python train.py --hidden_size=128 --moe_layers=[0, 1, 2, 3, 4, 5, 6, 7, 8] --num_attention_heads=2 --head_dim=64 --norm_eps=1e-05 --init_std_qkv=0.0456 --decay_shape="linear" --final_lr_fraction=0.1
Below are experts of layer 4 (counted from 0) of a mixture-of-experts language model. Rows are named router (the router's row for the expert), gate (a neuron's input weights, with its number), up (a neuron's input weights, with its number) and show model dimensions 0-127. Each number is 128 + 24 x the weight over its row's rms, rounded and kept within 0 to 255.
Before each expert's rows: "mostly gets" lists some tokens that are sent to it at least half of the time. This comes from a sample of Wikipedia text that the model never trained on.

# expert 43
mostly gets: " pro", " mo", " di", " no", " Pro", "gra"
router [125 104 131 125  78  86 152 137 199 131 112  89 112 118 139 140 164 147 122 126  77 131  88 120 137 152 157 125 132 117  89 127 117 124 113  83 134 136 144 128 160  69 126  96 172 144 174 145 136 180 115 119 129 139 179 130 128  99 144 134 161 106 123 133 100 114 118 144 117 109 103 129 136 145  94 111 165 134 109 101  95  95 137 133 126 106 154 127 143 145 139 143 131 161 144 116 100 137 177 171 106 130 114  92 100 120 120 151 122 166 139  99 139 139 147 162 107 105 127 116 119 124 139 106 162 154 107 155]
gate0 [137 137 166 137  95 134 109 110  96 139  95 129 112 144 121 125 125 107 121 114 112  98  86 110 135 152 162 106 156  98 126 140 138  95 175 135 116 137 142 147 174  56 147 105 140  78 138 132 102 102 103 126 128 156 120 116 120 123  96 137 151 163 109 130 145 153 103 139 125 100  95 103 133  95 113 107 111 141 159  98 127 101 120 150 120 130 143 145 161 156 177 167 139 134 118 122 168 116 118 129 180 128  99 111 124 147 132 108  84 143 111 115 143 166 106 121 164 121 157 154  93 102 126 154 181 146  99 161]
up0 [137 145 169  91 129 155 136 109 103 153 108  97 144 128 100 116  92 123 131 153 149  87 131 155 128 125 171 164 124 137 133 116 158 143 146  91 126  93 109 114 110 140 102 143 159 141 113 121 148 125 101 149 110 123 133 133 110 128 117 155 126 126 146 124 157 131 104 176 109  98 101 157 129 134  85 124  68 136 151 144 102 125 140 160 154 160 108 146 191  99 150 130 123 121  95 142 101 136 141 123 154 142 120 138 135 163 140  88  96 184 117 141 112 137 148 141 189 108 179 163 133  79 150 144 147 128 119 140]

# expert 55
mostly gets: " which", " where", " that", " when", " until", " but"
router [143  88 129 125 120 104 139  98 148 107 124  68 157 127 136 174 148 120 154 126 116 111  85 103 148 115 111 130 105  95  81 105  99 115 138 128 129 109 164 108 134 119 126 120 128  90 140 144 155 174 129 143 123 108 146 103  85 134 143  80 132 113 117 141 124  90  93 110 124 137 103 128 177 121  91 125 151  89 105 109 116 139 141  99 118 142 132 124 115 115 144 116  94 150 149 116 138 109 124 166  67 112 156 102 174 143 147 127  73 169 126 125 120 145 110 126 127 128 126 106 112 113 131  72 169 161 169 126]
gate0 [112 140 120 106  98 116 167 114 153 128  94 122  83 139 143 117 169 124 103 123 118 151  93 110 124 107 158 135 129 100 148 124 138  78 129 119 105 130 114 141 160 122  96 131  98 110 139  97 125 173  76 131 121 102 119  98 147 136 118 131 168 119 167 137 120 126 124  87 139 105  84  85 122 113 128 172 135 103 161 116 112 140 133 106 155  98  86 101 135 166 117 108 172  82 153 143 138 111 119 117 164  91 142 121 159 131 181 133 136 136 113 140 143  63 105 132 141 150  97  98 143 135 145 113 152 119 129  89]
up0 [ 86 151 125 128 131 151  98 142 122 113 132 133 132  94 104 110  98 158 142 156 115  98 133 105 121 121 136 133 138 179 124 179 126  88 134 132 129 103 160 145 118 117 189 124 165 110 144 108 104  95 159  82 178 129  86 125 108 155 135  84 156 115 112 104 123 175 176 107 121 143 142 161 111 117 110 115 132 144 101 157 107 155 122 159 109 155 143 165 138 139  86  92 135 158  80 105 156 140 137 102 151 130 118 143 120 131 147 120 123  98 121 144 139 141 107 101 128 105 136  88 155 158 117  96  86 126 128 133]

# expert 35
mostly gets: "op", "log", "rop", " part", " Class", " ex"
router [183  99 114 150 123  89 131 129 179 119 151 113 131 115 109 186 116 137 110 151 125 113 121 128 136 118 137 122 137  93  88 129 114 143 152 129 125 129 166 137 136 109 149 108 191  97 148 133 111 176  96 138 104  85 170 133 124 138 148  96 135 126  95 125 106 105 119 111 124 115 119 112 140 127 119 167 166 115 142 163 117  83 151 135 142 131 147 123 126 159 113 115 144 183 113 121  77 101 151 129 111 169 148 124 133 165 157 145 111 174 148 133 101 156 135 141 112  86 112 149  80 125 146 143 151 115 165 127]
gate0 [ 97  99  92  92 124 132 117 120 153 146 188  85 144 137 136 176 109 138 116 182 128 142 149 144 114 106 132 119  91 164 146 135 134 108 123 107  82  99  98 101  99  77 171 135 133 115 158 120 100 118 129 118 139 122 127 123 113 186 140 111 113  99 108 134  88 137 138 141 106 180 156 108 117 130 133 146 129  97 130 137 138 129 120 119 123 153 157 123 159 136 109 164 117 149 179 130 131 124 167 114  94 137 165 122 156 131 126 177 123 151 110 114 113 124 118  96 118  95 135 168 102  78 126 103 143 108 131 144]
up0 [110 105 117 116 153  71 147 129 151  98 135 117 118 164 162 161 134 115 143 145 154 124  96 125 113 100 127 116 109 101 139 135 131  87 131 113 165 121 148 131 136 143 113 141 119 172 145 128 121  76 137 120  99  85 100 119 153 130 177 157 122 101  84 141  98 129  84 153 141 135 154 143 138 162  74 145 115 125 140 166 141 140 154 160  86 160 175 164 110  95 114 159 103  79 140 164 122  95 150 129  92 127 133 103 137 125 112 126 134 140 130 180 132 124 146 143  97 119  79 151 115 119 133 111 136 120 129 113]

# expert 42
mostly gets: " form", " list", " work", " found", " play", " return"
router [136 100 157 124 108  95 131 119 151 120 153 130 159  88 129 171 149  81 158 164 145 131 133 144 137  82 114 146 112 118  77 123 139 129 160 151  95 174 158 113 147 114 115 132 133  93 130 130 132 163  77 127 112 117 165  93 128 121 117 124 157  86 120 143 111 108 119 113 117 145 108 111 168 101 123 112 165 120 107 173 147 143 191 106 141 118 178 158 127 163 152 142 152 161 152 119 117 132 181 138  85 148 158  95 122 157 129 114 104 126 128 124 106 124 134 132 127 115 106  81 119 152 130 124 138 143 102 124]
gate0 [123 107 151 115 125  78 131 136 136 114 154 134 149  85 146 116 155 152 150 152 144 104 111 114 123 104 103 121 106 102  93 131 129 107 117 177 124 127 146  88 102 120 115 149  87 134  96 163 142 119 131 123  93 126 131 108 178 114 192  93 146 153 105  96 135 110 120 168 151 101 133 124 169  77 117 112 138 107 147 125 105 132 135 179 103 148 121 136  90 116 187  73 152 129 133 131 134 121 162 117 132 122 169 117 107  90 122 142 146 112 104 129 107 136 130 128 148 124 124  87 138 157 127 132  96 152  77 132]
up0 [119 113  98 102 141 147 140 135 143 150 137 105  87  94 106 121 102 111 125  65 124 160 113 181 128 105 175 152 153 117 187 151 112 134 116  99 127 141 133 144 156 103 143 160 129 121 137 128 123 117 107 173 146 164 129 145 136 179 129 142 144 148 133 140 103 121 131  96 102 126  93 152 113 160 100 113 158 127 121 105  80 125 120  88 148 126 122 157 113 130 143 157 103 144 122 142 113 135 109 118  91 138 109 109 109 107 150  45 119 131 125 110  91 137  69 148 120  93 153 123 110 153 150 118 109 125 113 120]

# expert 16
mostly gets: " Ra", " Ba", " Ho", " Ca", " Ha", " Jo"
router [131 139 125 114 117 103 128 118 167 134 158  75 137 107 134 153 118  87 175 122  95 125 101  73 137 147 124 113 136 116 112 122 114 115 142 100 126 135 175 118 124 118 123  99 155 141  94 119 113 142  56  94  90 147 127 119 140 120 133 139 159  90  81 113  89 116 113 103 132 108  95 131 121  97 133 136 143  99 102 137 128  94 134  99 117 119  99 147 134 156 126 157 155 131 145 118 134 132 128 168  88 151 135 108 141 124 122 134 130 150 160 109 174 123 112 132 111 123  99 101 113  78 121 128 171 206 127 155]
gate0 [123 140 123 102 133 125 167 118 135 173 139 110 137 155 147 147 112  71 140 135 121 122 100 108 153 153  88 119 143 116 136 119 136 124  66 151 123 171 101 144 153 121 153 178 148 135 144 139 108 142 134 179 136 105 147  92 127 111 153 148 125 134 148 105 119 147 112 147 134 131 166 111 172 150 133 109 122 142 160 151 139 102 139 166 173 129  79 125 126 119 103 117 123 171 138 175 140 129 107 157  83 157 101 125 143 151 149 141 137 142 157 154 108  85  94 171 147 139 102 161 130 136 105 133 159 166 103 110]
up0 [134 130 163  98 145 182 156  99  99 153 110 141 157 167 124 127 104 126 113 116 104 133 117 105 122 115 116 166 103 143  68 151  79 137 139  94 125 138 106 111 110 108 148 131 154 108 130 159 146 120 141 115 100 152 118  99 103 130 161 118  96 147 154 102 117  95  86 121 128 145 127 135 110 155 132 113 113 184 139 143 104 167 134 102 147 139 110 167 183 146 137 148 147 166 182 151 161 128 118 134 134 177  98 108 125 154 136 133 149 148 147  87 106 177 136 114 146 166 117 153 146 122 132 112 126 141 105 129]

# expert 34
mostly gets: " st", " St", "it", " creat", " event", "min"
router [184 110 114 162 156 121 140 137 135 128 133 130 168 106 138 156 155  88 136 143 116 131 120 139 143 139 126 108 100 109 117 119 117 136 172 127  96 150 150 104 121  50 138 146 144 153 109 145 168 141  82 111  81 140 177 107  77 125 136  94 174 110 103 141 114 132 132 136 120 153 124 120 141 116 126 118 185 104 103 135 137 138 153 125 132 118 168 140 128 149 149 132 128 144 112 119 107 152 132 178 113 123 134  89 121 161 149 112  84 149 106 118 146 157 132 124 143  89 117 110 123  82 120 139 153 147 154  76]
gate0 [128 128 131  99 164  91 142 154 108 120 154 140 125  92 118 139 114 137 143 119 170 138 104  92 147 111  89 127 139 140 144 150 153 111  80 139  97  87 168 122 161 106 126 155 128 106 130 138 129 107 126 141 124 113 128  93  94 141 145 110 147 108  52 155 116 117 135  81 102 106 120 152 121 115 124 103 133 125  76 142 136  86 159 104 120  97 128 140  90 170  83 152 138 110  95 119 109 142 112  99 142 129 124 131 105 107 145 130  89 133  73 142 143 136 110 140 141 138 152  78 147 128  88 171 103 147 122 111]
up0 [ 72 105 151 152 133 167  82 191 115 111 109 131 116 185 129 144 113 142 126 148 149 113 142 111 141 118 143 134 100 178 133 156 158 106 172  95 103  90 138 106 119 123 155 178 146 166  77 133 129 115 110 138 116 169 111 134 133 147 183 114 142 115 122 159  99 119 140 141 145 117 125 159  83 170 110 117 127 109 140 127 108 135 127 144 129 147 165  93 103 150 158 133 149 129 138 121 122 139 133 141 135 132 119 119 138 134  92 165  87 113 141 122 123 123 127 101 142 113 147 163 190 146 123 130 151 119 128 156]

# expert 45
mostly gets: " would", " can", " &", " may", " to", " could"
router [139 110 174 155  98 126 137 108 134 131 102 155 158  80 144 129 148 117 178 152 106 131  77  91 129 151 123 105 116 117  71 140 100 107 143 100 136 127 151 106 141  88 168 130 158 163 121 145 106 178 114 129 149 143 166 147  77 136 133 104 128 112 118 113 128 117  98 113 133 165 127 113 136 124 121  87 129  77 100 136 131 104 138 106 127 151 151 168 109 167 137 146 106 160 124 147 100 153 141 131  86 123 116  95 150 143 153 145 135 149 142 123 155 124  95 153 126 136  84 135 104 119 118 105 157 137 181 120]
gate0 [130 182 166 156 103 154 165 102 126 107  85 115 162 125 104 140 153 100 139 160 134 126 158 132  78 113 128 120 128 111 113  87 148 105 136 158 154 160 108 114 123 137  94 117 104 129 101 142 117 153 134 101 119 102 137 103 151 110 126 107 115  93 107 133 163 164 115 128 119 154 122  95 120 137 144 138 166 121 152 128 129  98  99 103 119 155 164 171 112 168 133 123 154  97  91 137 133 128 120 167  92 136  97 139 121 138 172 105 147 146  89 128  88 167 151 121 173 175 120 153 115 163 106 151 149 111 117 116]
up0 [131 132 103 106 108 155 115 140 147  90 141 115 149 123 138 143 145 130 178  81 158 142 175 142 131 106 135 153 122 118  98 156 170 118 142 165 172 126 143 104 107 155 102 125 128 133 167 158 138 117 174 165  96 103 150 130 153 128 125  95 138  89 101 113 148 150 117 135 113 160  98 108 153 109 109  85  86 110 141 101  95 165 164 118 112 134 117 143 133 104 142 142 161  59 189 117 152 123 130 122 114 124 102 128 122 140 113 154 133 133 108 178 125 131 100 119 146  94 125 111 116 143 104 109 121 106 145 102]

# expert 62
mostly gets: " Ma", " U", " ma", " Ba", " Ar", " inter"
router [126 128 142 111  88 135 139 105 153 130 164 111 123 100 146 176 139 116 177 157  89 116 116  98 141 170 110 144 124 115  99 118  91 119 168  53 130 160 188 123 133 121 111 110 159 104 116 106 116 149  95 114  92 127 128 110 136 123 130 110 152 107 118 110 114 104 123 116 112 128 121 129 141 122 108 120 127 118  89 160 103  80 158 116 127 148 127 149 139 142 109 131 151 191 115  70 101 116 156 136 152 157 135  83 115 136 126 118 112 143 117  85  87 129 125 128 162 109 132 108 132 102 125 116 154 167 151 150]
gate0 [156 102 169 151 111 119 125 124 151 161 152 149 124 133  99 157  94 144 126 135 148 107 140  98 128 197 118 128 150 157  62 105 104 100 138 156  86 157 119  99 109  99 113 131 117  98  86 128 151 117 115 175 121 141 129 128 107 100 126 130 105 120 104 110 112 137 124 100 165 142 126 133 103  82 168 111 146 171 119 121 129 110 118  85 155 151 100 114 142 108 129 141 113 163 144 181 145 141 113 137  94 165 140 115  82 175 150 109 143 140 149 143 116 114 113 104 114 137 160 101 133 156 120  98 138 119 128 147]
up0 [156 129 163  51 118 123 129  99 130 132  67 129 122 151 127 132 171 147 153 140 107 122 143 117 111 140 132 137 132 142 144 141 135  99 100 129 187 126 166 119 115 119 131 105 149 112  76 137  62 116 116 126 143  87 113 171 142 150 106 147 167 115 104  97 140 136 187 119 121 123 115 145 153 152 101 141 159 125  95 157 146 162 116 127 115  93 115 131  92 107 143  97 153  86 125 135 112 110 141 147 140 150 122 120 135 178 133 108  91 105 130 115 115 120 132 163 133 151 133 125 123 122 137 136  99 182 108 137]